From a checkpoint of a small mixture-of-experts model trained on Wikipedia: 256 experts in each of 8 layers, a variant of Muon for the experts.
Below are experts of layer 4 (counted from 0) of a mixture-of-experts language model. Rows are named router (the router's row for the expert) and show model dimensions 0-223. Each number is 128 + 32 x the weight over its row's rms, rounded and kept within 0 to 255. Numbers have three digits each.
Before each expert's rows: "mostly gets" lists some tokens that are sent to it at least half of the time. This comes from a sample of Wikipedia text that the model never trained on.

# expert 26
mostly gets: "In", " In", " in"
router:089124159069149105140145108123208096061130126143172131108216065131162071179181138105106161110159091101153133152153147114142168166148111148169090166072147109167192098120110147122166188091157097170148139079119143074127208141181146149129117186129098113092130137103144142139130137104143076130134150129133208144173114145113192116081153136122120134117101129166125107107118134133125137123107097121117103125119109118146147126090125202130156072111119120097165108137074108103153116143086151084116099113105124134114150180169113139174110121117084040169080124162176133153076064140145186093069136153052118097160198169119100118120172143078149106114149126125152095107111124129079122155176

# expert 61
mostly gets: "bu", "vo", "va", "mo", "oc", "qui"
router:093122142099166148167109141105119101131140132181121124159198131140114106253134109111163139138162197110086105162119109156149144130101189098102133147104121148121109110148093133152169177111170102157162116138114124091122159124187145131121135188078091078134106118175134107164121052071113081218132153125116125160145171085091151094113150123083100115139112094105163060107107114130164115109118045148089140133107136167143132108078152187169093113090110141066129101123130104072166093156113161133142150138108111164124060158116172126123126153199126131143088061140163119136104168172117154110132184138142144096172110126114063217103146128124105091147139113164146108095129085173136108179116

# expert 80
mostly gets: "Personal", "=", "Career", " main", "±", "See"
router:074070144123209158183102139081130175133179087106119123153155068126195080133105151107130142126147163119123101160094117116160096121083142118166150166161169147140117082150105185110061096150127106146127133147079171104094151076171183148103061162097077116138112137123178127159127157106135095151176159158088127107126124142087120125068080096084169083108146120137133139138145140144161066139152081156097132159089112133146144062056127156147180056084140130108162035147081161078184118100069101140119118111104081146138129175117150112136085141128125061174135168142152124168134116151105154098066117154076116121153177135142118169101119169129172136161123138117129089137100137125134102168099

# expert 231
mostly gets: " over", " where", " through", " during", " after", " before"
router:082116195134156177173077136128131117119133116135168167072182076159177116170096164076161126112131124144123150157100126147124132155136128111179100121067103101176154069150155125130145180104153136068153125127145092160124146117124155170089096134109091034089146083120122151150115056133146094135133145138108127149148138111093168137110140149116135157112136111136133121085155082119138104154094128136116140126115125117191121070056172153133196103063096086083166097162044161087209117130084130095083103158145107173096105155175106109158114161154105127181137057141149171137133094156123129098094174147090116164176162139136131087141124180110157052086128136137191115145144114139084120137196

# expert 214
mostly gets: " d", " up", "ig", " include", " including", "d"
router:103151153139162141145181116132137178104120104121149150078093087129139076199097127106110156174146120110115077182134168156134143167087170167160111101136150117179148144087089129173161144109101105142148084086114122112125160088121116121105070104109108091129162160182161116122105156100162118159099163080079170180176144109130119134154121132100138166133173119149138131138106116107150131155141152137082115088047106151154121058094178139170119110118140133082113112154101207044113103141099131105107155124085076167101148140124177157198095146133100046098166146175182157117106080156042129099148153177081125136091168145118123147144132127123141106104100108168120080106117142127046097177203

# expert 68
mostly gets: " Al", " pro", " Pro", " Ar", " Ad", "\\"
router:103149165099185131151161149116181190121123099121127135115136102153174107181122100071174154150167133099111123151177192169105166117091164151144058140135116126124103138131083109189180164114114071143112084081077152129140150082168116152085041125123121118144150139186160133135145154091121101151062179121116186198141135098120080097133153156100150143104189124139128154109118135125173080142134122157093137100076130151156097076112172148180149112087118089130121126148105185102173121124076137131119143085110090168145144137150146162146100138149118049127117105175200131134097100146035144096111177144121137116132165146140110168113105161069173107094086124160077103121088118109087098152194

# expert 19
mostly gets: " I", " –", " include", " called", "–20", " named"
router:119105190124123131133112148134218186096152118158149131098173144134134097159142112139145158153110119138102159161104122163092189137149099093132067140100143141135158123127113124087153131096162147117135131121109094084124147136126240166142103173139145132128079166090155063138127151051114061167166120165108114165160139116127129100219086194111130118077102074180135135119086114152119138145138140123069131124046136097149179100060127111177127058136090150116098087194136166088168111177091167087075122098147077204120129166155156085172094127115119101115088138132139152133091103135058141144126177140087116116159161132156086109122136119123170107110117135144148130161149097115075101105133

# expert 85
mostly gets: " the", " his", " The", "The", " her", " their"
router:131078170099151134146117100090138117123163108162124102097176092158119118140161134100207218128193127128128171104093188116127119084133119128170092147153094090131174100095141135171101162125133117199153139148092124120127134060169162143131063156064109081083087080142133113171109057146164124194115205142089126143166129132128168084103098170093184097151126092139130097106157084148134112136087104102064094134108102114162136121130151141184163097135152136070140070132111154142159119125094103079115086102065076149112080150205126128153131151102126113123149116110164116137106130160140142104089135100093095140114173178098116155137182109112116105112170100126180096185189122109148087179154

# expert 56
mostly gets: " dis", " di", " bi", " con", " lo", " w"
router:073111153103204131135123124091147160168112083174107178098141156132134129181106098120206157136139126135103120215105160169136135043093121132119092158123155141161146118141058100149184146138139094130124143114115119111140163107202108210118119151117109077052092136142169157166090105122152112168138108134123202205193142165099136118065132122123096116087128092104152076114169115132117131119080066130078128111102085180119124158096157138112140102135124133152082062136119139083142094145111097096175120131113107164110134133192135123189108205165115084145100170119160158150114080150149113104135171102064129108152136112140135121137158144113150123062092131157108154158109100132126046140132

# expert 91
mostly gets: "|", "|---|---|", " |"
router:097079158084156102174048088108187162097109123130079101114176117140112079187127068057123153131141161145139174149149177147171176128085171187121105137137079095179132119124136118120157176114161080166174135127106142114162148095132121164121075191091089100109105163062153111164074086109142097134135184082081148120148129155121133135091144150058143098123202118176158127098106127141119105157072071110109118084094096138151096117115148163177132070104156140134086119136069143075169133154110143101066109084102139170075106175138129139189101142127174107150117059168133172179098126156161128145093144136083117171178169122131101161139150137106139157113155098147151139119144113121127118145131

# expert 235
mostly gets: " design", "ological", "pe", "lic", "ical", " engine"
router:095084128147139121165107134079143157161150112163126122149173128098164121125132074146149165166140145128077194166077151075090113099131140204105116105134160155100112136127146138147093134120160171169147153145130054035147194123112107162146122175121099149058124189134202143114146118164099109148112132132069199153175147095072100044132096091099118102099190065142130071092142130163171132171120147118084146144100092131163124132079110179189085115038096137114134093154136183103152116169125126102127076106124100133089146147160199117164092121134128095102134100202179103142115117109110153090124179145139115149114125151122093155157117079131137147100117120114117120132135117147086144176127

# expert 166
mostly gets: " a", " in", " In", "In", " during", " an"
router:095102165141124109129151127089166120079121156191117142124174059165155086131109160144157134116150125162118179155109164129145158168105119102166101152093107142150121071106135144138151147128147136123133151079152101069128171106150210172098064141095066056108118110114129141142129106120105107161112160123130195219140115113064145108111120083137148105097138140180137078104146085108160105127112127119122112125139119142144101077124168166127178072124127114094142104156081169119177086159076144130068115102123108135079122168168124140203123123141117096164093110147174102149126129132125146047141149088066118134215160149079130146091162123061112080105143148136176078112120070171131081167200

# expert 43
mostly gets: "os", "s", "is", "с", "ș"
router:110084113103165126202125112118158142151169053178136117086134077135170103141179055106185128105166161093148081199157125110137132095057101214132139168093133126154133076155110097149153118143122107183147106152124151150121178067120135118114095155034103095120109110109168145131144130165149114137082147136096126146184116078125165063138092176129098131085155158155141122123062141136112111125076118110102153127125075140160107118122147178165120138109138144149167042173128138136111153143098119107136096050120096195139138149138174145116138125159120113167097089144170120111112098181135216142071159120087138099152133114185152216127086154133136132119109122126137123136161070148113139152141

# expert 73
mostly gets: " number", " List", " version", " both", " total", " all"
router:090046116125091110154123142084145213113150117132109138106176104124134130170136101123146178133182160110106126161137171151141144093127174152178118186123139097184089151118148127169170116132129068134168177098128116123143159149115124204114099180138108121074116155131142151134087093143139094141169209125115147150119200118113084109126089148076108099135191124149112099064112087116105073094153170154097128150116064160195114103078151160166132135126082108060100152175130162078171150196097117052098100097130121189117129187165155133218095178120174142073147134151119175139082141125119131092135114138107124114160134110109129136128108153130106134100114109170127173135152096142108090172111

# expert 3
mostly gets: "-", "|", "/", "="
router:138080147128129137123076150103125191127102094122123148122114058172161137181116064144137195125127170169131157170118131121149135113165163110170159167130105120100087123143128149140128107084167122152132145130103106092134194108105170193096102167063119080154092128181133097107137081096118111213105116148141167164161168085124097108162152187129137151091128140138116094110157157139121137153039139169088116132038122115127185132081151163160136081093114156143110106156144205120141138134057165131051139128147101114066070157145144139146093152122161150109136130181181137122114061126072133101123176147124106139182163134182096087093141176141149075123114131136165103171125129139130080171153

# expert 70
mostly gets: "ba", "mon", " Ba", "per", " system", " York"
router:120083171106130119156139088072119127115126094165145144053174125180188142176101072144159147129157139113068095183135106094122108099126144156136142102137155147163143133129143128168122136123148086132104139083127079094116138103185131153093059178073104106070098166117176168099108143177141116127179155139099175147171130107113143106162168142105151160074155161138094127093156129169171121170029116156087168040100114186144091115095138172164122122089100139101151112137087133092154099186086124136127165108112071155032114157183155086145105138114133133093120112148140167189075113171074145113150190161134175113148173133130120145129153127126156152080174126145171118128110108101117089145131

# expert 208
mostly gets: "re", " pre", "mon", "be", "ex", " change"
router:085094108101157095147112128085157159149149119183130132040142143123145094166153140098162137094096130132073133162075156147132140117120155106109120129166120128109179161128078130147118089135145138181148116089115100123103166153151184153136098179090062074060102164152163124166141123185129088137130147139089128154181141117108147090121116136054192140098113139151118086077142098091180124126093068125107135102177082161193140135090148190105117122099083104104126110112130166113156086137103134168051082054104099149125156139146191110118095085191134119111173108135097174143120115155122201058099193179105110146180146085171128104116117112101128114144160135170092169154155116126086101131174

# expert 18
mostly gets: "an", " T", "tro", " player", " Roman", " Scott"
router:130089153095139127163057133108181217129191071205175145161147091105138148136121133143128177125134154096131135176144142100146148084111167125165047145079139104069115133141157115128172111095103174124162161139077096073129180087134148125080089166087106082116049171110127092143130071109152096128133181133057141132129192084111137115094124158115153124104112114171117149114114124109154085108105107079087142090152103187160126113095173183159133109133154168113104161157121135107117077172096180154104154155121119125132148190196156078153132143105095124145168132196159143128083142170126133076073127107143160139171142111140110137133152096066158116108079131148105125174113135181160106130111

# expert 83
mostly gets: "---|---|---|---|", " |", ";"
router:053091166087141085205074174140141090117105129173105163144179072172151131127138079093098148122159142132120132115123131200158154098131167161160093104111152155134124143128110124117172141109140070154116144121081156102161183087152149143110119170093084064122107155158212152141059087157124111154140158108091159150146131116121158113128106133063167084076192077210109111124121166158135131138103099105087172081124101133153151111098156142168145121047124123094093129148094159062144164185116114104117099134106129183122082127127148145137123131161145096195105090160141181153067131203156173103056156150089124135164175111088105167152147109136147138091126133150125087145118114123142128132142

# expert 67
mostly gets: " match", "ion", " leader", "ner", "our", "leg"
router:126110184154135159138116197113162152156144119195138164084142127132141132108146097148106130103176093128136129143139156105164129106140197194083074170110202105129118155123121164168157092099118117134084108108099056135132134104158101138127118152107105096116121111127160109148128147122136071122089138181083193154157178115095130105122074138056104100160189115122074095149138159193136114175063123146097170096102118160200129117119166178146162066079163125115162073153117141122125070172075110146108051137154117181137099132221137128167143131103179097099128090166160129101060139185079154121146186101117091152151117109110164135117140158138138115113121126118158144148124160096084114184105

# expert 247
mostly gets: "lect", " like", " different", " such"
router:121067168083143111140167179112180146125147139201157154093171125159152187162120125069154156174153114113117165190114160108128204123166132161101135093112110128112153109083109128170128148132150124111144118074107120102132138119152128174133095154042158104115115139152118093180073078176146089148140161146085146139133127119165220087085149126094126128106140060134119128059089098116173112139096097149098124117100090095127135137111139153151131077123100135111124137123122141096117078168090131107106131127132098122090115178099178134215131120140118113147159148174155144098067136168049214113115116164090120156146144134142144120102119174121163133067134115174132132176109103111085027174182

# expert 81
mostly gets: " building", " located", " contain", " built", " site", "house"
router:100118146142146151220080110140146174116138136162104178113146060092184099176093093080139114148135156128093096117137175094145156160142161135136119119112129149179140148060148086160162114131099100127118092137102101121152135128115155119108102107126123093113162126138116134167109087141116120188079173136142180180152174081109137134138140161093106147103142088134124114080083120146178131150143144097079137108082091134122117082106114141192104119097193107108111091145107208079152207156089165160125161145107066168079110201161130167146073169182121134144136096159150198113116052146116161121156131122103128128116138099106109156083086112112181123063142166117126162133158120123036098164192

# expert 172
mostly gets: "ki", "ka", "ko", "ja", "ó", "á"
router:062127148084129127134099134069152120091091045168131145159158100133149136133177142149125190105121162132105127154119120094100114155118104140124139151114109209146114111128113120169175101110147074162163157102144041122161180125108171121092138134093158108153075138165192095112134105141141112139134099140112141176168118125145150089144113119140108118147123090155127098067102146164156071112095071137102133086094080156196090110129155125109169026087120107067127088186093172054139160181095124124146118144129117152083152217145160110111082171148123131123113114136187174145115121126099171079117161168118114141181140131115162152122157139088120131059109095160127063167185161126127088119103

# expert 93
mostly gets: "ism", "br", "ill", " music", "ment", "port"
router:084078128067098158158084129127151181110125115113157172125175099185096153089177128172116156122197139106110107118092168149194105096111135148198164133077144132147105154144162099134093116176121123090176084093062104119182101135154132168088120176048053102144106110155162142184127122118150103152115170174102142147118112077107169112117130139123110137189192145161171139104087127164160082134110149150078111122074103166135150144114170178138086049079092106118169099153094110098161094154100080131100114123096092145157136174150170121146115117116153073108079149146148178136107112178130141081103109153134119134141112152108078162174131138076108071136141125120099162132098130173119092191148

# expert 216
mostly gets: "%", " million", " power", " population", "0,000", " km"
router:110080116144128176175110112138125163136092127173094189180169106094164112126155136116120165165127101118112135154159126165155136103141184149113107137145106133145104095119078084183144118195121147147183134154116065098172140095134145196141076168106104076066168107183133162127146105169156094115159202188062179128188153106123134057143135169093134153174123149104131059121114129099149086124147103139089117143142137149177145077098141118174084099105115069111174091136099147098151136149089104089129158131144082161127106145140140134181094129111172158093077121174169128130050120143080161109083168114126088083118168088077139124103110110100106116154093173179150180112143131114083069151118

# expert 14
mostly gets: " an", " a", " long", " several", " one", " short"
router:117097157126108102144071124074109179056147144197119149088133083154136123155138134130152181176147108142145104169128189141118140114133136117144069174134098129113169098164080130154165178164136108156083173061105084110187183082145187149112073130088078070086136092107143114115136096144134092151083136188110190176128145150055091117100142133131082086124125138148131115112136105123164114142106136120105097161147094165134126130145179152144149112121142129126141085148107144111146127171100119175075107103098115130120149124218158098207093152187110058141134131145166137197105169190125130086084119107039109086170157170104114179122176141137136104097117101153135098119139083150135107140145

# expert 129
mostly gets: " Total", " political", "Personal", "ological", " national", "Career"
router:100080111146142167162074110095174152111179120144194126136178126153131075151148146046117150189116159120122125181083210101164105105142162149112112130178133160098113146151154129108110140158085176178167158107125109102147164129133129098105043166138138098132098101157163152138125076175146126113146124185092166149135132131129128099087104145085140114155173097114134105061133120166192122183108096102101132100109134101163178122104093196160102057103125102165169088182100131092136158176075082121116103112145049094111118159179135148164095142069109114172086141152167107154098115131074163065097105092096089080149168130104146147170102145143116125091142100173139185127122113145142097135119

# expert 96
mostly gets: "ized", "cent", "ville", " Center", "ated", "ó"
router:140068151148118142148147135082134125156150099156188127157132123080166143223165144071104164150125169119140156107101130103118117127106140174140128108151096131130123099142098140191169181099101112120111203140158061082135136129160125142097107217087106075108104143152145069142167133166106063155108129123141168136212131070123159079148099143058126118136175123149113080133122163135091094093115083081020143079106114203149089127115142121174138087102138147063116074143101163123125115161123185150161121100097053168133132169108144085160113147164128110153135140197170171102092115137088136100098100175148098144160133152108091169169146135153121123112144105107143101152144133132125125142156

# expert 197
mostly gets: " Ber", " live", " remain", " Bur", " San", " large"
router:141107215068138121117129180120123148122143069152119175114111101115131108175122092137171132137123117150104121106087128156153107114128138115134111163097100133079190069162121099119134195116152094165137128128115146065120152107124184173144094119093089141099046176115143091084075116142124094148079112131072158136125122122123175109096139158126181136153115146113109102108139177166156114188093076159080122115093069178152141089116153176200190125052142095126181081126090174066139159142062150149105149124126086153134151130139117115164131149201150084154150106135150154150081132179118169090092164110091154094144174111102120178123118157124094132123089188180126133078099132171089088164129

# expert 0
mostly gets: "er", "per", "log", "ber", "ker", "ger"
router:074081190081160152120133177095107139105102072115096170122163062210177156120087126099097156125139140106075129100132190131153137156170181191131104124108154118141094127137113158147158109098134171136070122128092090111125155108130120158096052146117117090111080158135141155146111123169148124109161164126114138183169146106148138046111155161136151151156133105182123137145139136100138074158112059133121158122093140155148139127089156136131122132026097124160148100132125162116197160124063165122146092092087095119114140181184160113177093124176148123157107140128165194155129116188121155091120134133088129122153155152101136161136108147054143140090132120163106093083073141122128098223182

# expert 107
mostly gets: "-", "i", "•", "ai", "ung", "|"
router:134089157123090127134096156111152197134112074128151104110133069158158121154141080097121207117160157136123164170142128121186133112164142142162120152114110139093087119167149112120168092098145146178158084113111080078110158104109170202135123157084120136097093137191138085146086131103127115223109130094093178140169163144135105097147133160108098113075144104158156090101135179114113069169073101126092117134091105132144137128122176156138114079134120074152125060135110194096111116158054144133070133161145094135093050111187184103106079145148132141102145157164184105149097104180126115109119144151122121097183149148152069111111153138146108044081130117140173129186102155143134112172164

# expert 202
mostly gets: " film", "or", "ian", "an", " Film", " song"
router:120131086132126154152113154098156130196176083127144151156133138132127109163152123165080190126147155063078130142138131100129143072089169120106038176120148182119120135111123122167205126108135128114144140086074105121115157109135144149125063174091114098110064192162135167088141113139112083146131141167044166156140164125133159148123131133080176130158125135136138130085151142140130112149124106155098085126128102145202149103076194194165150109112164183080087108146075120124106079134094146133123112130084074133155122178175124084129081128126096135166169119163173140172126081189134126102066172103136078161187129116162122129099154095037182105104109122134096104140108106144106105168155

# expert 169
mostly gets: " Go", " so", " To", " So", " Com", " Te"
router:061105171158186133121140172091155099092097066172162106163148149149198102149107094129164193176170158095117154108124202154158183122098132142107143124147152106102099091117149137171125122170159076114121088094128139141094163091152156151101116178095104088077079153145205109178102115110150112152159168124103158136127143131057191091153146165073125102111174109141117127110152131111115116140112061147122187122112122185143127114083150181166100116116125145128130137208096124120167110157101165135113147111105094173077095166129105122145137125185137092166115085144164152121099079147093108091059177105136050069142149167101105139125120142146093101106082133130059111124148155130105071162109

# expert 41
mostly gets: " would", " may", " did", " could", " will", " take"
router:096112165063135147127089120080183158167145065171122184106130134115178142143079113116124144122130191077110126130153162177173161143109158150154050154114123079187120162133104153158126128167177090112092103156070114115125166099137153166102085142122119093103097152154137114171090105121177107142117153138113142175127135124098132141108101117122110090121153130121092108088097094147184167140133117187110146135105126186126145118083158164147177080109086083133117138167120145055160109145096076165174129118070081165112089108119129147200074157120140064147120190119160136174107102150132142137119159147063122078174144118077123093126146172153150096087125219188093118155143167141065071117124

# expert 64
mostly gets: ");", ";", " |", " /"
router:049072152090169094212162104126133121105106119178138116106162087117124108193149082083117141108144136100160166203102190122194163101106157162140125199143165135148129144115093092123151174099180109154175145141113117090151169122076150127152067164073117091134131129148175113145090111148131092117156152104110154128161094119153109131140145153092122072118155134199105112084088165119150111145102081101094164125091076139159120138102162144174166114063136137126073111177141137112153107146114151106107092117128120170077090202119120101148119083118134050176104085187135171147085155169155156108091134147053069137188144124103107184123123147102151137081152099166158114145117148129127118133144

# expert 250
mostly gets: " Pa", " g", " Ha", " pa", " Pe", "pa"
router:103113123125189109190104106063117192137160092163156116125159122098164156166175106146133202170136135135139113156109177132130164098112187125145115168104136165108139123114142113146157188101110057165177130090098098161128179113138136108140157138118056091049137152118136130122094105184127087135095133144123145172126117144137156078135115188143113135086127111159135126073100141158167084183087098112104151168079043154143137126119192151147155058139105040137114106140121137073120127205122115143111143125106092156078120134119146106149107126189116104114154087113183133157095083156100181099096206132089077107157130146112117148113108195135112145087111147168094100165177137138103069135108

# expert 224
mostly gets: "f", "t", "ut", " At", "ef", " World"
router:162103146109147102181104141104135129123186100143132173138190069131161149120131163103112126161151140163141077152147165134160124110173143182155058133063157132082142090146122115148143181100123117162142115105136120131173131078162153140116119143100069117022095169153195096113089100079122118173151146176134145191165166093089120124147125164086082089132151140182161164121103126130119096117061106139085163112098097128161167111108107170127129098105092123126099144161105145079174094086121131116114132081113116091113112179205150072110099157156146102171168105192149132103073110151119156099119212132103140098126178106095106129109157163065129095104129107151142123160161152094141123212183

# expert 177
mostly gets: "rom", "all", " from", " pass", "art", "lect"
router:088083108096132082193115102112116163158149113127115150146163039144146129203158119103147115087188196089104128184152209199133129133118108133195121178068114131081123121126102104132128081151134096170127099142057138108136136108122130116133088191113107069120126166134195097171128088099102108136109152152074156136175134148052177063105158143136108171139182089107190117102094130099112096115139113145117188133066072106143128101135122158165082142109090146159135127152069126154110087128122162133080104103100082189068129121160181143146153113138139071138135159146179156153107123156099160120099132139095120152141127147145132152115118139100146101089141151166160147180192127141095106158114

# expert 183
mostly gets: "re", " pre", " home", "gue", "ade", " League"
router:043094146139162144150135139072128128136145090123137143156162138165135091179161136121119114164079112147069123179108167083112079113094151141102128118151110124146167116144121100195143097101124144154154122122070129103109161106135191150140102153119104102081107176141174116164085084122158037115078205176142101165210121138130127119125117192088113140167165125136099116086126088124146103166137080133087150122126115140190186113070179155126137078106126122098150101115148153111190146167099145182114089095076132140116124124147169153137110067131152111099130150151120152148098133163084162081091187164116113177201147118130161134124080107137140138120139162191063131217181101104135105144162

# expert 155
mostly gets: "mi", "ru", " an", "ur", " vi", " Vi"
router:121100192103120154107128098098140142117137096167140164096162119133120157179161088159091167113174098098160142138080139184142121113107116124091104172175119130107142109180141120168144152140186130200186179075085071055132126124116160166161071113121069098096055169139132140149093129187111140151131204190138164175145125115113154123132119197141102113098122086165104148106078158163146121144112072177074152132106107139155134109116171166157162118042115102116142116142095143080107151134066174106084137109093101126106115112191134098153112124178132138113131117158147138141087150212084168068101138139099083089144137112123103167166146180140126078125077133149156147102102121153078147144152

# expert 21
mostly gets: " out", "fin", " win", " Win", " On", " down"
router:090130163128225102117100161107133071129120125137160181160157110105183132174106146093135146113128157130064092176115195138137115105133153134149103204161133135143127086137122128163138134162136113108191131112122131144115157125119175146145116127108061102116112128145111136153058085132126101161106105130125151137137153093122151114192113176077072142121185091197165112131119142129129113123136121150062123117085129106190149110080162158137157088124101134103129123138077197124102130147127140126092109105116074151114155152137094136232084186188134049161126106220166129093087138189123118078090125118110110119171118089102117146143136180152128075112089065127143084135167107073088118178119

# expert 97
mostly gets: " Cup", " School", " Championship", " Company", " Award", " County"
router:087061114116140104197115120122153165139083107120165144112182105148171086154182079093180149176149098109142114164153203100163087060162121180093158213137093159159116117169134107144131119167081110166176141107169133078171151114110141156094094198089138107079156101153172144149110129163170078125089157131116149148175148113117096132151111143111087099165135149120136075072088101118132114114153089100038138104113084134175115166131109164176111089065164166109159099199118166097127098144070134150129095102135120105122139134169147179138075122130138110140082131163138146130084126131158203092093142118144132097141171146137100128148117146128162115060119139134133152146114054123097093164145

# expert 165
mostly gets: "ko", "ć", "io", "ō", "ă", "ana"
router:046114144106172173169066150105129141145140091160129126098155149102152127139144113124107179112173145089122129160148150101092127156088090154094101106121143173102123079163163107185146113124147115134148109096122081127149167109124189132140089167101104121098076183173142067150123132147144082153162143127057134146212101159100128053168140126073109079101160140142124125106157117126120112129095093074108109141107129152162084154124168118140102095104139110092170095167137169106124112182079152161147117103144099179135139184085185157131099175131126157128097105155206172140114087088066203059059125153104143142199132198116116134149118159111123089064121135150104079169129111165140105106136

# expert 44
mostly gets: "as", " Ta", " As", " per", " Be", "On"
router:065088123116189135202102119090144130086130138130112212153126126145163110133087131157084161100138160111154102141102096113129161131127114172151076141125131148183160081171139099165104104112141091149085112069132093086115124075124156139084141182101106124095093146138168100142134109148163092163132177149074153166188102067097169062129090138079090087093203152158126139088148084101147127119090096147105193102136071117195140135120202163142113138141154095151115117183132138108119091152072135110077134061153087142091108146144140093140144211179090096127159127136142155099088132125147128082128147075118084140149134088181088167149080111112179072149110155136131116124145112148128097173118

# expert 110
mostly gets: "er", "per", "ler", "ker", "mer", "ل"
router:109093198103145121113119107089107149134123073134091174075174102181167136101102121112144182102173102103075162145118153126151118144176162184097123143103106117157098149139066142155163133112114155143104130147099058142156166110129135137116027168132129138150077170142148158118080110149154131143154160123113114160198097136126137048134161171097106166165160122155094132103149134146144090135126053147120123103076123145151163127061157130117188113077110091154163103156144154077244129126085149101099094091117074131130169177161155143185110115165147148139149113120144156158106118119120137109103131113119077097168170098098095146153088160056142154059097146137118108135074114118124073187147

# expert 186
mostly gets: "°", " District", "′", " district", " County", " |"
router:102094176097207156173070114121183105109092138139134234133209109157138082155142090109108142128137138096137156123141193152183168145149135130120082122141138150126135126101109086160166179068141080142156168088115102133149224119183128138166097201080087071150133134146124103123106109161147115098107144095076141225162142103169154132168099148096127105130173084189127118081101104183157151150104106100077171122106088129155137097126152194149142125131123109086107131143077130088155136171106156099120102118144104127102127172144130134127096141141136113122108051145128163129095068186137163095088168184071138103173151130098112139115141149115153142063147123097145144132124142145130101136126

# expert 124
mostly gets: " b", " qu", " Qu", " F", " B", " f"
router:099097200118114123165089134113140145160176085148153175141165101154147113119092138141174163136148153113102180137144178155156166117092145182146079141120155114144152067148096126169122119126101099091104120169093149108126143108179172170137102128105082130139143135158181154158097128117139097208100147157088190129140181087120103109165100176135131096103199059127164129123104152204086144151123113169102186097119128121123180062061144144167144105113075156124102123175129105058133097141124098116104123128088069126079057149161143067150110139159129086128119147100132122148089129147084137127139192141079133150153129104062074117104127117129077117080125141179185126143112137138044115184112

# expert 248
mostly gets: " un", "ti", " Un", " power", " success", "spect"
router:112077119117126101117135172125132118138136128134123168073154116171136112149107134154115168149168127123144094200158177137133116134106088157135123166055147185146122100189152094153149129140092140140194073099099103085177122090162149174176127172081095095077133110145180109165149078103097061193113190168087117169111110099115142115107145116051101122117121114190129140148079114124128069073067106149085127106089141152141207101148138163150159083118064093133154120175135161107177152148082080126109153164125108135094112160177162132154077164116142059131134106157137171155103082103124169100073186135136100132140143094116064139159131137083113137119141110149126174099173163167119117182119

# expert 69
mostly gets: "ville", " Street", "shire", " Smith", " control", "range"
router:062067169054089083169059163118173180109123118117161136069169092080157106158188129097140188129158139155077111125122153104149130104154134134118098144140135184138154118139119128183178139153123112112109164129131090112171164150079102112170119156075083109099119116174150145116074107148125108135102110154115098170181174112103114140156084106059138129123152164153152100056103076154158139142130119098085094085120129187169110116120176139111131137057169087135162120187136153129122151147087089161125120111160088167103110197151089136173075154108172048105105123173136193156093112158129185102140110159148095133141198120148085127131082148095169129107108144109119118123172121127135071145150

# expert 63
mostly gets: "ta", "á", "za", "ana", "da", "io"
router:065085136180122162162128158113121183116133082119134131135159142074139101149152096099159148081111131114126095164107129132101163210090129124157100129115120217124096158193118164192166110153166078175146165110085090121179192092099152146115105199073069141154089163127154087148093164151127081152107127120103118162135125070132144089115127159167111133138132081158133139101083087136133156111073102111087142159095105170195073097113164155133134090161107112118183143176136175122171127184090159141145098115108088119109102184118150131115103189157141090164114096164220170110105078142077174090116176175121115140146173165144104124121140160102153103093140137147102089153105109104116106139125

# expert 47
mostly gets: "p", " me", ":", " down", " over", " up"
router:110131110117112125170092160105217138102158089100171166101143130152150123145124141135175144133144171134092104179119178179110159120150131124178118178076131108130185113167090087140175115110121094163129133127161125110167144102136182169105076172131123112100161142040147114182150101113107076137121118133101139120181124143108136077196086160131117107115158056167102135132086126154170101188119111178086149128097077087181097134044133144184159106116108135092125111159109151082134125144121129082057095089103076216050102170126155114147111097122134105116122097131108139163079118137077128109134109128097156124201177170128105142097078173143166129151141119181117144142111147128117110178184

# expert 51
mostly gets: "ton", " John", " Man", "bert", " William", "ban"
router:087074164102115126143077139132184110178189047166139148058161089122190120156194110110145143149149151111141113111134096159129174127142166143108067126106137163120139120189103132124139103166132118132120158118072075138153177121124123119124062172081105120054084140124139105161097076118165091156114121148108142137168183053128166083136119200123162147179120125143152095106112079127126138134104115119083127099110091132170126103112188134142142127105074141115125112145133116132160082172105115149092165125157092170114157141142123102152110100146099086136103150133184207180133169162160163064098114154118092124155169064144039163101168101074135147096109088108142092101071101136106103167131